config = dict(
    n_layer=8,
    d_shared_expert=0,
    moe_layers=[1, 2, 3, 4, 5, 6, 7],
    normalize_top_k=False,
    routed_scale=1.0,
    n_kv_head=5,
    attn_scale=0.177,
    tie_embeddings=False,
    lr=0.00261,
    warmup_steps=469,
    batch_tokens=262144,
    dataset='wikipedia_en',
)
Below are experts of layer 5 (counted from 0) of a mixture-of-experts language model. Rows are named router (the router's row for the expert), down (a neuron's output weights, with its number) and show model dimensions 0-159. Each number is 128 + 24 x the weight over its row's rms, rounded and kept within 0 to 255.
Before each expert's rows: "comes before" lists some tokens at least twice as common just after its tokens as in all text. This comes from a sample of Wikipedia text that the model never trained on. Tokens count by the router's weight.

# expert 100
comes before: " ", " |", "A", "R", "1", "{"
router [153 164  99  91 127  94 130 126 125 104 178 166 122  92 137 105 127 112 123 120 159 130  87 127 102 147 139 149 152  99 146 131 146 152 120 110 152 142 157 117 145  94 150 100  87 131 118  99  72 129  98 129 114 126 115 173 115 117  94 121  78 141 164  89 127 164 130 151 135 156 139 141 128 171 125 139 153 128  89 145 168 124 108  90  99 159 109 120  91 132 171 151 126 110 182 136 125 133 126 122 140 106 122 134 143 143 114 104 122 165  94 168  81 152 135 126 131 104 103 134 133 160 131 181 150 110 128 144 136 106 142 172  99 154 154 157 168 107 158 157 108 122 159 141 113 116 162 143 136 136 125 154 142 108 148 107  91 134 149 136]
down0 [118 133 161 164 105 145 107 132 128 160  96 132 147 140 120 118 126  85 125 125 166 148 127 137 171 166 112 107 157 112 164 151 110 155 121 111 142  61 120 102 170 177 113 100 104 140  77 167 142 118 125 129 141 127 148 140 124 130 134 116 144 144 103 153 132 143 123 114 106 156 159 155 101 138 121  66 134 140  87 115 109 119 118 130  84 152 108 171 161 117 193 124 109 147 159 148 118  96 134 108 110 142 169 109 110 113 127 117 125 126 102 128 159 104 145 138 139 139 119 129 147 123 113 152 131 131 106 143 138 146 128  91  79 151 135 156 160  77 150  83 142 115  89 131 119 157 122 127 170 131 104 123 160 143  80 113 108 117 137  96]

# expert 14
comes before: ".", "–", "9", "7", "0", "6"
router [120 166  87 135 116 157 156 138 131 123  91 142  79  95 141 142 126 128 125 138 111 121 160 129 139 147 129 155 148 169 111 139 121 170 134 140 131 135 111  93 163 124  66 131 119 124  96  98 143  85 135 118 141 124 118 150 146  95 117 138 127 135 124 125 118 116 100 136 117 121 133 125 165 108 106 122 170 132  87  87 148 131  94 123 113 127 117 142 102 147  97 145 111  84 130 167 124 126 100 107 138 113  96 100  72 192 155 137 105 141 112 120 125 149 154 138  87 153 168 125  84 105 144 119 178 102  99 102 122 126 125 192 124  90 161 139 146  97 141 172 141 139 133 124 122 143 171 183 115 152 117 148 157 122 139 116 154 132 125 140]
down9 [143 120 114 116  74  81  95 164  96  97 139 151 108 139 129  94 112 114 130 102 157 115 122 127  95 127 120  98 131 126 123 134 159  83 126 146 127 130 134 166 162 131 137 125 152 158  93  84 115 151 113 107 114 118 140 101 106 118 126 135 147 136 116 144 119 114 126 117 108 144  82 131 102 127 126 122 145 147 130  91 127 167 153 136 122 170 124 130 137  82 153 104 145 126 127 139 169 147 147 125 135 139 135 113  77 112 151  99 116  74 152 136 125 109 118  82 115 165 129 114 138 137 124 120  76 135 144 143 115 151 147 177 126  85 172 122 116  93 113 133 147 168 159  94  43 152 163 133 146 178 108 134 137 116 177 134 130 112 114 122]

# expert 84
comes before: "an", ",", "am", "a", "i", "ia"
router [156  94 164  97 134 140 107  85 158 127 174 105 163 152 134 145 130 156 167 121 107  84 157 155 150 165 166  91 138  71 123  88 138 133 146 103 143 142 138 149 166 168 157 137 124 165 149 139 139 108 116 121 115 138  95 121 134 174 169 121 122 117 114 141 119 132 130 115 126 102 134 123  96 159  96 142 160 112 153  77 124  88 103 134 127 133 157  97 148 120 149  92 120 128 110 170 102  83 145 117 151 114 175 133 130 106 106 116 128 176 146 146 129  94 113 143 133 132 115 158 106 136 124 118 138 130 151 122 163 171 128 112 142 156 109 144 134 144 117 141 117 138 131 168 120 173 158 120 123 119 118 115  90 137 112 181 167 155 106 133]
down0 [128 170 145 150 132 129 117  80 108 121 119 104 110 132 135 168 156 104 173 140 122 129 142 151 136 128 117 121 126 123  94 142  97 135 150 126 137 141 104 120 123 146  91  88 118 115 127 120 149 136  90 101 101 154  70 153 140 133 114 115 116  93  89 132 108  77 132  97 103 158 136 185  82 141 131 132 119 128 113 108 116  98  90 139 156 141 135 102 114 155 170 117 114 111  98 154 118  89  93 162 139 138  87 158  95 125 148 123 168 127 160 123 175  92 113 124 122 117 119 131 150 140 129 150 140  96 119 102 135 163 100 166 125 133 117 149  99 107  94 140 130 165 128 140 142  81 121 118 145 156 144 126  95 156 126 161  80 154 184 101]

# expert 88
comes before: ",", " of", " and", ".", " in", " were"
router [121 117 150 122  85 124 142  92 167  97 111  92 147 124 108 149 146 132 155 137 106 130 117 137 136 168  98 180 158 126 151 165 117  97 171  92 113  86 151 171  91 116 130 136 126 129 108 163 137 128 149 162 106 137  97 159 117 135 107 109 121 141  86 129 142 128 114 140 127 117 135 151 144 114 165  72  94 124  92 154 137 139 129 158 104 157 131  99  96 120  88 133 131 155 108 169 165 140 133 148 141 137  88 160  97 154 130  90 144 145 139 119 146 122 105  98 142 151 120 145 120  92 135 144 112 159 115 129 161 151 170 126 157 139 121  84  92 133 140 108 133 119 175 130 127 151 147 118 138  98  93  97 159 148 104  95 165  83 133 118]
down0 [107 138 134 173 110 112 145 172 157 153 144  97 145 118  86 147 157 113 127 114 107 168 128 136  97 130  96 128  98 129 116 150 131 150  76 137 116 134 117 137 173  96 137 125 110 127 139 143 106 101 133 105 113 146  78 140 142 130  90 163 151  91 117 181 128 127 108 133 175 122 134 121 110 141 106  99 133  96 127 116 161 105 160 124  99  88 159 139 162 101 142 137 142 114 137 143 133 139 110 110 161 138 107 119 131 152 136 152 179 126 161 144 124 145 102 104 139 163 148 107  83  88 122 110 124 100  97 148 105 105 140 156 105  98 127 104  95 106 133 114  98 108 122 163 135  92 155 145 101  99 111 181 124 104 146 109  96 157  78  96]